{"routed_scale": 1.73, "norm_eps": 1e-06, "beta2": 0.98, "weight_decay": 0.068}
Below are experts of layer 6 (counted from 0) of a mixture-of-experts language model. Rows are named router (the router's row for the expert), up (a neuron's input weights, with its number), down (a neuron's output weights, with its number) and show model dimensions 0-159. Each number is 500 + 25 x the weight over its row's rms, rounded and kept within 0 to 999. Numbers have three digits each.
After each expert's rows: a language model's description of what the expert responds to; "comes before" lists some tokens at least twice as common just after its tokens as in all text. This comes from a sample of Wikipedia text that the model never trained on. Tokens count by the router's weight.

# expert 63
router:484557532505517488535447466496481553531523532450500506515475521470509495506474486438549473506465481530518532546519510477503486496492523521521506521475508498501485468553498530515467499509526478507472505513512511517466515492482517481515501522514525478529474498517489543528484486524481512508534507486436507513546518461500484500511524497513465494506472515494518446473490522526464458464508491469517503466513464520509567471478501469468462481515459496509495484530502484518494522486506489
up2:526534503468503497528454536519537520556524522497478493496491511544481502454511507477465461462506508513521515475491522560549532490534501527485485473473465530484535486544512515525498471490479500525528498538463472498478501509520512546480511492514488472500467502489488473547549556496510520519454513536485521511499438532479489552508486509503525500532477518526466498505515492512475471471479502474491508527499512513492477459486526469510488491483537498441501491479474506529478501494506492
down2:506496494502517508511497477505502528472480514480500534491493469478521521527547481522510517555520486498484449480531476508472480525462533503491475512495506479478502499490491493534490515546516481489443460511516515488513509514508479466498505499449505513511516530575498468510474478511458536514508458510488489522461543522517523488482504494521513499522504498490557548517494485518500490536469480443567542475493500498496471492498521515476515508508477504566526522458525471461462547499484483
up3:534470514563467519503499458504465523484491527517500493471540489497510475534520525498490509462428476525504453495474485548502527484496530456549493542494524467511509532403506504500465535517530492470508470509503507486506492497497508500532506499541540550484494467479500515495453483466511480496501496485493495492491478485516545496488488488485483474497527478497517516519484484497487522453497512464512454500492493468531544539521497504490527504465498521485514476509523510530493477448509511
down3:481540478503547541476484501525492467483503516474495497462475503513517515484492476471484489510534550485472500505481524491477526532555474472503515486504510548490504536492476473456509492548512511495534511450480513456493514460516515520462482515524498493496534531507484475514518461531469449501480511502522521503523517502466454517551538489478472465539512518518532526518520464471439491534472498529464484480492476465481513503534524480526493475522483541479498509473490499492486517510487452
up4:501503507523489551500491484480482534485506484514508522525522516488553517513536509505513539522515492511500459480515505489512496511472549525486533476509496503484505540495477488462469550521508509508477523491476507486485473507521449446455490488524519509498520564475526517544483457506519520491475514452542529471509508466542466510528516461501508492464515503539506498506521474481552444472471479503498527477497483526500499474528476514525524508543529486466437563501507501510509500485515495
down4:496474535508503531472475498563540506483539497487476519491512461543500484493505521498472504543474480542502477497553512508478485523490502543522536532509523506512512468479546505469494519497532484524488465478477486529485487501481478481505503497485538471513506471491484473483519560454518506515469528481535498519527506543556462486505484508514474481502545540477529546490479488521491438520529486475472491534496515555468470508526512506498480505517519483476507484480531511477541510502469467
up5:535507481586507452483485521516513472484519538493515534441524501566479492506483466489499437526488526519466545482459510515543517509473494505547490535504481480535505513501520512478509486473508525453474469517487504470502469500528523489505508481523469504447493485493482490540520511484496506493486494510458500510505476521495525514463497518478481531481493513479520477526508498537546521511510511527524551483524499471489490525485467500486494500484484518534473451519447504523526511508482538
down5:459492493494529517489517496528483529481501445481470511532507474476479513527546549493535536501540497515481494481521527534486529470517511486489493476486537532491490479517489485535468498534486538520521553519508482495551540513496490510486494508500498455517455528473508505522474538510531488512503474468472468457511524475529482492473513476526485482533522516518498510479546495466476487440460499502464527469495527528484515467472532490508534510480505542479458534463484501493475446489508494
Line breaks, table row ends, and == heading markers closing sentences, table rows or section titles.
comes before: "-", "|", "==", "===", "The", "In"

# expert 49
router:466518488513510507506514523465533481507516460536541483489487479498483483449479488487524509457478458466460482539483488518511480516537465526534482515525454559501491522516461545497489542513459500483460498499503461494555517515475504505483523498521542449466526544481523516514513512496503510509515541518507482523512454522512488467495480485489496492523506462530467530473504515495520469536497506459534504541494492510463480475520541460484511532539513527518501510504513494477520524473533515
up0:475447496509538532498503480488518511500477523487493510502435488466475491521510524503492513512498512518474489501508484440498527481529527502471483509463480512500506516446486481508492506470501485503520506486508489496474494509475501469485520466474519490502517518490500498485517516524508506433514497520505500500496524480530471523505456519528567499520535471511518540506529504510490544452489489497511543523529603473477514516503497424516455511510517498476503484467501560538498522538503504
down0:471483512543488451461493514507489502511538548489458515519509488486505505499516486474439483561463542508536511514462457500477499500483499514514468497464527473555529525510487510488523526510514483553500521492484525525473462468518459502526496481515514490492471457518506554500526515494501489501433510517447497528513480474470518502519450549523495490507526501508455491470502514466515497542487498538536480519526488496496499489514490483514488484483494493534468513507489523522437478501512506
up1:522502481539468534552481486458517554492529456484538495485520516462470511450497505534497502529510498479532528518492532457513483514513452502527495509459509502486492539501499516523465513483473529484481533489467511494508521509502468489535507484534543515505517507477490508525500506488469499514473525511515505487526503495519511481488459509492494508486556519485505516524504519514487464469490585519527517504466491566447473524492462481508473536511542498484518498488529466499531522531454493
down1:525506482506516513524450498501482470509451519499527479492469480477499503472490518500438500493516489519501476512479471494504525543459536479491451498468483473519521466516507466484500546467508480451482523514473494456494514478468495490531504488527498496544531515534467513497503529492512468533490529484538534470466482470509483532519478495494514484525516510522502490502512490548469453512553473555466508518512550498505511540552484504490532480488508475511459475480472494448530517477529495
up2:469501468559507490448475449498491468487509474483472531468518468538516486488517504498557500509512498542456525526481470492519497504547504516474488552485513529488517480488547486521473522543498495513551546488494514431493499518531512511475536479492478507492517511467464484512494480523490468493536536504498531521505493498502514468485524527532521460495473471455514508513507517490513504498453460500499490509452539502492550522505504481479493508528488495468537512466513535512493540512516471
down2:467464523482480506472479517507493516483495500532486452502505478492507476550474542538496513542481502518480483519464505554534491494509514557490470532522527513540508501471510546517505543482488491519491551484477531498513510474500503503559499488532500503497429518464471543539539494527511463483474478521490531513498486494483537506512486517499513502515485524526501469502472517516498521443479453507469495512509516550460501487471504493467523549483550480485446494511498494494483512498522491
up3:484493528503515497475473490487485484509512445460492499505502504469467518514491499487460497512473470487490546537502523513502503532471477433495468513506527448498487498447487509520490531500495500495488543478514532496528505523525464506450497514530542511474520500506516549494539497473513514501529489454513541494533486511525519476509503524498545512531533463499539538478500479466488479485514508524474531551494481526520499542522510516445517468480526533528513486478474457494555495506545530
down3:527477502560543513480474498526485493469515482504544512450520501511478502464504495558509468524516457501482523521468497547480548492490504526518470525467471515467497494531503483511511478517468529496500537467440486489507507501479540523501506516530476485465527512497475492485527496542494462477515521468457518525502497522516425463512521496493481508500515505517505497492496472517539542489508482532508536513496459503495443499449509491514517499462539544511483517473529543492512501502481485
Digits and number pieces in statistics, tables, times, coordinates and vote counts, such as 15(8) yards, 2.(42)%, 4:(14).
comes before: " |", ".", " |\n", "–", "%", ";"

# expert 3
router:491509537492502480521525525487504482493499465516556515547496475489498516544470528519510514526527546462451503533508492543489488495489485509490484505471501494525489536481532533505480538513512493522481481522526504523505505561484511476523483472471472549511466454485481498493444501534509523473492459466534487473516483500490514525513503529489498505479490509463519498480540538494447484478491493465479521438530497482494552488536533528480487484459460496522522484512488518483481523508480561
up2:494501490515508526525476457486484512532521508484508492514480521468525491499485481489485566486513535510512488484524499502514464532515447513468450484487479563537488462494492490475443514531508507457505498507490508486455493503526510500451484494503500498449555489488525531506483460469489489525551532544493497511518493496487506494504540493506533479491496544474486477487520531496475502473494485445502495481502526483532489449505500530489510511432465449546535511483483523467513486495485479
down2:464519502493513498508484486512481505494512532498559455481472489501541492466491500513529477465514508522539504494470489498466527459527484469534490514519532469501486449524444543519457493505512447490486474536539516430488481503490508465483518515493533517518462471550505486521490513483488523504526533504489491488454452472501512481512525484545485487509477517475538466482475466527502495501483504494492485509511491512506465461457512536508499498549515527504489471505517533429488500511484483
up3:465527515505521474486498480478505517532482474486490496492482502485488499494453561526513522488487511478470481532523501470499447504504501519508489503471487520508556516492481492491501529471470490479522506507535479528485470448477501509501451511534520544479505443484501512472473466542491590490507524493504521526476491479499515509473496517535507485481501524501528442484490475511490498504533502480483468509496435477507494526520495503451496503508460450522481536486501430465496501487492465
down3:454502505511495475560457495507488485524459512440501509497471505525521513498507498497465468508530488499527504538529502485471496525528499490487482468489532507505511502528482503465480510511532507540549466516485526514498510539535496504478549517503441463484479474468453508507466473492539530492485502532506509491508504502501461443496519502487540465462459511526483510488498520513489510466529531465459467507479525487482508500537485497452533464467465503513433506513532474494505480493494462
up4:513499486454492495514492483520517469475453483510525487513525474473510519494505493530550501513429474486535531470483508473515518502503469505507547472497419442507507537490490508506513499491497516509543514475463505570468467507518516501493473475517518512501479508491495497525490534509510542523491504542534503511455490456503456493489530445484520517499513494484502468520489479508545500483471494458514513479464502446505515478525501495498476488504452516531497474486513522502462532533476536
down4:505477465557519478509486473487517509523545512503492523508518523508509500482441487460505488541475489490538518552473503546526537494488494471439492544488513487495505495501476493513487492475528470527475512499511517433513474473521451513500501533476503462490505521544456512518521524488481488484510458527502520512445503483524513494473484514494480468482520497507531503474448524478501523544515486527482497512513484520505531493537509493512484552516469488453512489516549556530541508498492509
up5:480532463513444484510479479495500496488544516471518522481501496525487486520505506480530559516480471492469519517526486497496480498486564526513509545477503498430516501485488504503476468529503529508519508456495504500482469489480498513477506561489513571524480496524437515511477495490547508471498467472484540502494548501523456517515547493486490515501501481450531497543496505486539494466484503520495503496503468500483550520493499465451519502500504534543472501465515497522462503508473509
down5:472520521521497472481525481506499514506526472490498506573514493494500476481484516506513470503492468506478497515498519431494503512483517500506532522531517480551485490503467539529483497549522534484466510464537511478488543487483519481490504528473498491491503513473497525488530505492515498525526535504494527554507510492510498454471522532452545452490500499522473493498525504476452486536518497521544565492543524525486491521460498505515477527481534488477497510522552474462492541511536446
Separators between list or table items, such as semicolons, pipes, ampersands, commas and "and", plus three-letter country codes like GBR, FRA.
comes before: " ", " M", " S", " R", " N", " C"

# expert 18
router:495512521569498514496522516491483516478462489526465519497543482443510472473480519488495500536483479469461551502556475510511499507471469520530492490477506458499477489536528496475509467495478494464516513521542556479528538506544522500523509499498469455456449497479514528450521512524488507480475510456474521467480534507472479531531465521493492494486492507522491470507472511502467489500515495474513464536502503463492504533534518531484509490520472510487524459538508491488503458520528502
up2:509487488535477501489489498507503470454519513512469488511520503526522495463485552533535470484491480485495494500502456511478496520497542547516515526459476493534480498508474489502476521514520483517479493527481485474447505512504500500508478529522508492521517507496509462542549453496472480478518492493493497444495487522490543488487505482518482516492505471552464528493546495492498488546573444512448498491491498507526495476503518476513510479488513517491526489477515481537518427569448511
down2:490487538498465507484527496479511493477518507523502474522521505485471479490510461500508510496531494522451506485487467481469483459517492504521495478516497469490486540497520502525480499526544495445497493515497508511483524534512490482507536462530541501472501447505494540546469460471526514487510471493533505516481502527533524451528534465488510497449478491464558507473556541479478483542550519491488469475510540542474505538501512496522481459501521547514523471494478530517509528488537506
up3:517543470473503485502527477493460505519505476469511515486510469464545465491541487479484496501523493506503476520501464466471488501478474490546512494556465485488533534509510476506477536467475491495486486489459499559489461527458505512539525486481473506488491498455491508472485557514475482532509486529488472517476486521472498465539505493520543481498510495478509450472487507496539533480501503487452534526475488525516503510548492556574540511517484503518507459524489497513500489525495499
down3:478521496468498496502539487529527491503526512509464482449524524519509495499542489454494521469510492547500505484473515494478504526482520493516490476496490508465485476445542528477484528530485507423493537536493469529518491518530485460465498513525496519488515497494492468519500537510465497501511493512521516524487485460520515531491525480522519445509475515492466516508427482500490490448497490516487513536512518514511546451498526569527480465508517499512492508525532486466529508517552518
up4:479456499511499508478475507502502499481473522557495520523521517501490509470476528544470482516496494495478529473497487503515461529522482510517482524531460512489530514460527478539480559488477474551516536498509483498492500520495490485473497465557473450506516456489501512519499514490493462515502464485495485491483514477506549480504504491499538482559473547545483508467515520478488474479505498526528517464483507523454499498481524486541465489494458462494481497533489472493554546508471446
down4:441506499498527467508490533465520450497524457476520481461457477511475471562511467502483499500523521523494530525512530497496521505447519494524476463502488479509530502519527529459472516504494500505530536501535512517471512487476549495476509488476463528522494521521500510479535502490544498473505492522544482474465494474496520527503459469525478498509554501472510562530525502511498494494536527477506474517493487521475463468528502516522481544557506502462497515510481515509444491484493515
up5:493498483499527463505502556516495483487526469525530537486539507487513474537471513506476501493493495484545516496528512518528498471520535519476533489522477473456517516531470539530501493507523453497480527468518461513499519524531510521506515519504526491452507501507481476568520517469529475506481494463457485503518477481518542533521495511498523470463504487486492530468502505535486516447433526488492486499520477504487545448493496506531480484492464481519492489444458538511477475495524533
down5:464507524538521494497486510530477509494484525548466489476491504505497516604485517472499463518512457508531492519481454504491522485505493481496498520517462540527485541494520494480488503528469488510433457514509507486515496469504446466556509484541536471485501501524512519506479504485486514528508470500452514534498478464503491494518513509503519518534492497486461476540514538482550481492454505484526452511466499515507543482520505510483489521528518508476472443527509507492515482506490483
Pipe separators and semicolons between cells of numeric tables (results, census, election data), plus coordinate marks like °N and ″N.
comes before: " ", " —", " −", " —;", " +", " MPC"

# expert 30
router:510538490494512489486525487503523491499522502534479506463497516450544565511492525481489502519559530474464499498502475528518539477492497495517507512506511486505557494530537508460454471460487548481516547515486510494499499501485517465485497475522510521467468499494494519499521547518467473486508462468473481501509534455461555508514512478451480497482478521535516487535539512488515477471490494467491514503482487461498515515546514440456465504475501520467515470520488531518531494484504478
up2:514465502538530490518489507495451525490498485472511488466487475509506568518527508514502517466506467500489510507445467530503514529513498517502484484497521505443497516438464518550524475528517460510464467479509504494514488509492524501479533492531502473562474489488476469490463490477515506487517513484456463473507523435505489528518529489443476511511483528467484515519514489531484488509485492481517504504493536501475508513471501515474480532525517495535462482497473471464532539452552498
down2:493512541476488464497491532506500486455537515474507495520536552494444502507506538535509484502482491500513520495517490471471448511501570511476493503480505461461508530488487492444515588486484492515464540464511484516488490509498493492483512519500459539529550479511514507529505504474491441497519498457500514537504456480491507476509502550535521512539518490488514489517548488503536502504499545452491497485521518514506485472496495493537465511514464513474505468464493509511496496529487504
up3:480472489481518500478475497473489510503509511521518527493538494449486488480523494489523460484520500504493516545479514451542538550490457494501509491488467464505497449478524498480525457497484538490540501453504500476513426501556508538534532513491504526484489462517480506479512485499497503532527500472453523546450523471478506544491498503532513517530510523527508431534482478477517508516512497496478461479503506544502523493488504523479513500476527510495495478533531477475472516539500467
down3:514511490548504515540534478497478522503444504545488498474533499463544501540493513523474493489518507553477527506525524502475469500466518531481465476489519503502533516495538482532484530496500475503498515516524520532479531517451484461465498470485436520446517532493470482497496511479541485499471507510505465480507452474530463458473499526497512518481500506533534514495488509506478545476445518537554542513480477483451466510522479491520486502519502526516486509505463495509510500514506484
up4:505473475509509477538488464459540498520463512504483493520473454464472506526501490466538530515515482513494466507484489474502526501531459504491504475491533544487573479463498513509509519504495506479489503479512469482465502509494482532471478509503548540504496495518512494500509496516529508493488469485505497531489466479529511501478514475511474548517508458467463464515509556501474513488478539485486509478481517480497527490509467507532469510513517511549516454503439540434479503517427498
down4:513516500516490512446501503512465495435545494496519460466515447521502519433518500494428478515476507464521497479503543467505499482528513515491539523465495507470472509488457504498460524483521490487464465453475478483545477494513507470548478483482476491513507520467505482509477519484515478488511529474488476535485512536517499483520534513501535481486524536506503517482504476462548488518512501536492490465487501497494458546483515495490502531504460460469499515477528469522518523478529476
up5:502521514474484519541496492486542497522496481517513490475476492469490515445470529491487473507506520490489434532537474524480508479483506552490514509532494515476497531504499483482470468467519541499493496479460526503509491524420526480491519493527535507497511484470512474493514535543492527491507526485506475471513516530527492494479534546473499457484519492479504487535479503483524562486491497542496501543485525532501513478508547494446456503459520482480482510534535507475549510487546494
down5:511498478523506493467491518504489522521554522517501494544513552498525476473476487527454530518510506506533466426482472493511509544525492433547476496498505485507489489496521534521512519501480466497522468501570526489499506514536521529533501496481471458500519536487511519521482507470513516515485493508539506508485450513458486484490468506540543526520495518466483489487488492469549507492527480495561524480491473520542470527529480529514514483513517493504471519472519525488475499523455499
Pipe, colon and dash separators in tables and lists, mostly right after a person, team or title name, as in transfer or squad tables.
comes before: " ", " MF", " T", " DF", " P", " N"

# expert 38
router:490480511484497479502539490513469507509474528492498469508481514498439462521505483510512516494467485486558486507501489461500467516489488562491479503477483544502545500523458513489485518517486509529477495463483538473513508470517497562516487518520527536523491517476538515452491459422472512513466477504431474524486506558523518503504478545488523511463492487492490481489518488503504486515479484547489509508479479519525491528486498473497507507522476474535551532488517485510471518486533539
up2:496494506485502463501510483487464501523523508508553503512495477496472506469486504504502533515473458487500491444483529539513512529491483524516451490525512494478481509487503464523506524503483549491510485456476472552480495512482483499500502481516539555501554511550497510526530503493459516483500419475454506498471499512512509505559507499478559513520496519492503510464518471534499546479498491497469548467531519458525523487493486545477500455451508514517456507506525509484501506504485523
down2:500476523486511462521545549457507468531489505554509524500475498510512483436500488513499493486493494512517506473497505506453525509511557475470506502487517506496475534481513483494520516508502484459519489484459515493505552480513514478522508497501469531520502560492505502511507492507480470455490482455475506476443525504498509488549471492522471515539493516456524576475479540557479478500522478480516542542516510471498490460524478487479487514509494497488485473482538470514521452517480497
up3:521451461491521523513509495488498489548519506524459531502533515503514473517520484498498461518493484478520518468494480471500559534488507492473475523519445491499513488470474510512504512520484521534440483507525504446489499475464508497534504478506474488513484453489450500507517516502470504468525528486507569541431517467418507460478497495477509478482473452476468483490450507492490509507447515493492499503507513472518474508510500475507478495505498476462504460513508477509473481498494492
down3:469529519497528509535477486527486518522468472495490498512509467565443520454516504494470489470497465540538495510490490525499522523523540539497475516494482510514505515501507497481457482512491508510481472421511488555476512492490485494470474451481544460513502480473474508494457472484507485472513504495537443482490505507483454519511460499484505483481549499502516492516540457493505525519505490523542488448490496532484480529529500502509523507513515484505553529508472508480543536522490515
up4:438479475514482495492495490501530515470458484475500486505492520511492517498502506506470476490534492528540510479538498476499494521496489557489476584451480528482532528481501534479474493535509498491449483451588536534475520497500494505522488477517526505476516524482553501513530553463499505507520513491481522544507486522499528506473484502496536515497521472512462496501454521519484483494530528521523486496476507514485499505521522490503529485535467505496483495519560506451496506519466507
down4:470496502484527508469475506493508482498528515532535469496511512487507517476449490482477501474549520493465501526500534510531547481477502478483459480539498443500532522512493480491500516482529501509497489522463491503511524491496471505479516512508511511505486473474443518471499472531552472508471544548477475518485462512488454476541495500486521533517515512487553512467508466506521497495489524438514505486489438465516529544483492541499476457522471485456509529543494487502540494515534481
up5:451515494480544509535443476519488467486570489494470485534489526518475520510493519460527481442505542524519482496497451523472496515491504475469516496487521522491490484539493489506487475524513507504509454530499522505502481521519500507481497520505500566471487486531482538536491549520500544487518478489468493515525536501488504483509468468473506490481469525484489472456475472495516492515479489501514535498491484524500502496516476466539513546518523482538489496460494538578485469482482472
down5:462512524442479516501461480542487510495525502515479507458552457494436488464529513476516523474511508479505460512501476522455499504460462545523526526538487476474476477504486503464521440509489460454495524501497482533522498486475486501526476516501506516472470514496508490494465539507527497494550549490472476511486520517497539488477477520520489483501487535452512523480533515515474510498490508491521510493513478520504495480509477482533489516476513530537518455505489513527561497463463526
Nouns naming occupations, roles or fields after an article or adjective, such as politician, footballer, artist, director, research, band.
comes before: " of", ",", " and", ".", " in", ".\n\n"

# expert 34
router:524478484531479520532499445479531457515503495472475489494555500448447496499444502522504536487511484534478518505546506485474481497537544513500493528504461511501532496467528508484506492509529558532470523528476512468484496503538506514478491459479461533462498504545517439483491550506524453498549486510530499520488468475503540505513524486534513491491528492472492515517479471519507520526472470495490500503491459475521502475509505478518492517492512512457510505489496539524541529495505470
up1:494552496515455476546528473500473499473505528476493490486480516486478516455469531521530543485477497480498469502491474480518457508518489506479511505477521509473524457500514500469509469520485499518476494456490575548502496440553492499484488485482545507468495508491496505471505517532514477457476534536526524510501499556489524490493491505449512544505519479459461534485494514471488517512487547476493480500453496502479516510449490505522475515466510476454476521496483510498505491471452498
down1:511488500482508486535483537484538465471476496520474492470487436509505450472515475462503477491532522523546465518511493490442469522494503528495519433535528479505482514463496529548490532437514480481518500491483456500494503487454491452528522523521528507533508538462498524507516486475508507518470532472479499513474489475495514499509468508499484477507484529508493537469496473519509478512534447505487511476493497509483505518486525474482530467558491489553493488449516483503502515510473486
up2:538496489473457479488480493484439501468457551445511500504508546449486458501529479492483495464495516476516486477515493487502507528490502543493478486561483553484512517525517533500494501465531480520494519453502509474479497505503437500504501460496453498459448525519507523468482471536481466482501499511497506477485456489491513526473468499472537520478561496482470487499465512545526510522522470490517500506463521505529480501492496481503504494523512499521459476480501520497471469485468512
down2:509520526541473489489464516520502498513471463487485480506456475488469452498505487476528521491478505496489495533506497501471510482495539544501492479511505485502512501528505522482473469505535467516545495521484511469471505528496509501503518501504492459529510470469453498476538488471536511490489490490458506481484522479463503487532486532506471478455474501482560562536481492513508537500534535532517479457502480511520465461477525512483462499504530464489524497483493506462506475524600470
up3:447510493505483516473473479479452518463568494513481471502515499480473513516510521495476507468495501493465556530501495431453506488466515505482481504494499476484499472459497514545482496561531524458548487563476501510503473498509516538506504526449503537556474508493522500467508495498489490495472499487445542498537484518465540480510488504508489479511475539507477479474459497486530500514499503493505498537493507508480456505532531499500487503453494491491532500492495538512538489523493487
down3:478482463478511503505558505482525516498521554530474530485475518514511514497546512496481513537514454488494501442470457538496472466498513469509474474498520505516458502526469492463492511497552484517501506493556542452506538526557491494533510496516548508477542512506495501510472459507504476516473506527470493469511475537496500491494511514487504508531505498510527471520518450494499529493497479539498527493491463519479501504441497471513484493478510533544469517493504484485457456461465504
up4:453435506483482504472471506458526498502450496493506501499528502467505474561505502480524472514491477534509470447480471486507497530516501491470501518527497490473501513463498493462533493502508509466519502498465517525477505533525516512515525509475526494491518513518477480491491454473559467481506496505517544496500478468507487504478452439487451535544567484469517501470497510526482556534496545485468479497483553492492489530502511531477512531480500466519492488510513482477533509509495514
down4:483483436541501509540512504535525507534479534518509524519524510506526542497503467491490509480466446469495472520497463521492541479445502511454514509499552506541488455526479481469507499508510488508493518516494523472481541473510467453502472474539509509530440465553510508510499509528460520515512483492501461481533518459513521517489513539484458536517474518489500513514540507469514506485476513538524525506507489533500466487493472526507530516506492494478469499540522526536475520509470510
Middle and final pieces of personal surnames, often in sports rosters and election tables, like -ović, -sson, -owski, Singh, Johnson.
comes before: " (", " |", ",", "\n", "i", "z"

# expert 36
router:484464468447467477523510513530509525510502499502512439498529507503529470493501478495503479482542502469494466479520493480491460559530509478470502519486488538516541515490476507486474454442451488498526499492468448497502491503503503455502519488485557538511488509479511526548494517480526520493453505517531494529504528504457521512495539489523497473524474473514515505496502536524471519517537537483504500510518496506482538501434531523484510524493497521476448489495512466517552513523518472
up2:505511486481510500493503464484514532520499490529479487532520545510486510479501471448472528481531450488479500453467506518494493505496502468489551468562453530478553464476463475519540505491489541505481511485504496542515477501478483524464463533496532519515452504508475446473478501524462540518495497468518518498483490525524498486502513525496453482503462465520500498515507467492470512470519516532525478488520518488479480505483520515446442512522480452513511471482491508523480498468484474
down2:485500527500501477477523509475500529504490499491535502529485482538500446500456534482499499538495545527497493525510498479502494453458540503516533485496500525479517487503475492501492479563477502527490537509498536492496513504510509480514509483519476526485444448510483519463543496496511494485461470503490488467455531542461481531511486493474510498479468522448515518470496494476550574460479517467448525491521495496494491500540521500489530491485537452510509480512491499498443453510502515
up3:511499505504473483455491540475506488493510477521487536504505472517516538460524484495484523521530491507479488505519485491466498530517486515506508515525498514519519505522507456538452550518508510552476501518530468521530533527497437543484529484490564501520509519474445477560491529503537512494515529452503483528481504471523487469464524494508493503510512519496487506534489498534544495500506496521504543446510527515488492487503444569503535482488471500546505496531462497516518474506503502
down3:430540524491497497491516487468489474512540518540522527477523478512515508509507507505558527534480516533499515510437515533522468537527527484512490450479463454482461483511561518484503541501515520490495486496529491506468513463508505513480481524488479456476491514485525532483478486541549499534526481474511462473460497522534521489481514534507483512521457483525474536513491462478531498502474490516512472531500480490479500508517529525504492523506538525511509479478477556517499518537517511
up4:478542502486516535475453489542474488519474493512523491492471478540504498496506535479506478470508467511524487531504446480513505466466487518550496536508514519546497506520513544497464479511522478480498487506480494542534471527500496486487504511518489470469514465533500473494492485509510540486557499500480507443463539506495528566501521500507490484473493470487517515510398457522480510516496531492494482475514478473535529527549484508516484509465544505524504496504485494494521506522511530
down4:489507504451506447505475448459484490504516499520527493461480498487505511499492441527573490460494505491480485516542553467484495496461465441494479529512499479470519457549537534471492528516497549511511483482506458465504505477491487542534521508555544470512515504490541485484493532496516495525528527494532515500486534499519500497502470516499486493455487492477509517518487450499516520500471506497493499443507492476507523505529506493526541517528522509498493533524550512496491486491494511
up5:519457516493482516532539531478516493493445487517527496460522540496516520517531476470495490513478504474506456535530490499447524494459546517515539507492522489501454512492461502473515477468523490527447482509473510485493483511484493489536493500451491501460523517504493474496487492488525548496488501492468531494538475452484503462499512477448481528524497471484502511548498498484501497470489524466536491513506503479536495468529486483449540468510533501446521482471501550460527511517491519
down5:505492494496521513488484517505520480514515537538545514505480508494484479508476486537491540493529498485468436491511486520487440476485477513494446531538505511492512521479537476509455532507507506504503496509501495476484468479506525449465521489505512538525503496525537513545512475507504514464472450517519485478549465502473519521512509504489573516513502508508461399463444520536487486488515480523505506556526527512480503491511520472486515512507481503512526480511524514502475506473506489
Digit pieces of years and decades such as 19, 20, 18, the second half in 19|40s, 2016–17, plus the word century.
comes before: "–", ",", " |", ")\n", ")", "),"

# expert 56
router:490481492480505516530503513509457515488464504497541505503503477500482530457490471479485469491499537520537492526472501464484495530506506494528437519471537503515465502542466470517497568541501458531492562472488468488497478480536478502473536529514453512465503490492511516492546467490467519484483536479466525494520491530503457481515479512515529524518493526486477544518532467515514517500490511510529497501510489538529484518494444545494492474546497519493503527453534537508499504487507472
up1:499528474511498483456511466534487497488499511513517476524472499500480493461482507507468492462500452499483516500505489507503493466522493477491481466467486492526531515548512499526548502499501526442458508501503528506525496483524517515531495496491493535473450494495510566512537520427503474483541491507519494491503550528500482519555548516522455501520526486472549515475546485487500518582491517488492481477494496511504480522527493528481526493515508454542505495491498500498526480513500445
down1:505478547482470509500530492512514546502447503518484501516486528506490526478476507521501484521487472511522515531425522467476449477527515498496498505514494515477541491485529495506572471475513478472522497511502524495486493507461496541529510526508467532517462531528485493535477470499481439475520475433504482521504478511493503478568515516524488514495494507491499484529466525488479507492502497501522498490490494489529476457512528498460526519510495546481508505491512486456537506427531471
up2:437470519477502500537446489532519498489529503523506522556507506527515495440552506465524471496470493523545484513493528454455540525466489511497491523489486505482508461510503489499512544439472532502492548508502521506494464448521481506503498481530498503485484473535475507486463531528477500525514515526488492543474493475453517482465475503496521517505497493491493486511522500458523497486470482514505484511507537460496511507507462471484507467460519492506505565499480494503508456464476523
down2:502488489463545483537498527496503490506475496503494515484478487521504493471497480453515504506509508496528522512489529454529506546478511524500491528508494495501496535541469482534445492476527473502489542475525448507477502506479505502492502474528493430521484515549500512547489457488441484569491519529517496528516525497510505515491506484524485503502484539490476533489476494500518563467498438532509452506485486445504523522497450493489460520486511535478535488467468486494523498506483513
up3:492508466520497527501501482536509492516485488522514525432485508469510515552505510489545454520523485489468527516468487482498485455492481505487479504469464496502463487558474515534507489540498495521525525479493480502486486560490501540536488496517501566541498532511456463516514525483523500472496459463525485500501489505501512488482502516519493503484521508499507497534518479497578481487522495438514569480529541515519467486516463511509531491481526480456525515489486526518490524497497476
down3:509492505499495526494534500511474458490518472480537500526489502502452504436488474490500488524491462509498509480511502488485505488477491499491464510523507465456483504518525501503512444509518464457545517484503472504513467503474514545535464502485522510480520519483509526494476467485552560481458560553498469507523478478522493511506517517517508490538519478490457484564503487494516480523483500497471466476530485508434508517509483494456509464449497512452453502507539519509490521488501522
up4:470488488459510542510507484481516536480494499492522469536476490496509551505509537451500491497497544488486477510500532494502470472498468498518485448455517456532508490493463515505508488528556510476519525533493512490461505504511489492524507470513434521507453530438515470496494507532477497497463519507477539522499513472484545550476524511501501480497518491491442504488485512492466446535458510524523516489536459521493505486478502474518490481546456523506479536492500497466480519477487482
down4:450514515508502516547474494506503493500500460516476479497476480472486491494571498496485530501486498489541498496513506461459480443520498580497530496478530478510508459499458524511556497467516471454502496499486556509512505459484500492500469501508479514504493491479529448521491548550473481543494501519497520530476541539510476513497496533479490506519477503472507486480534484503496518506498519515511514532509489481483510469500478493554481479490435499465504553529529517480514512488464499
Later pieces or whole verbs and verb-like words in prose, often after was or to, such as eclipse, disciplinary, form, begun, attacked.
comes before: "ed", " in", " of", " to", "ing", "ate"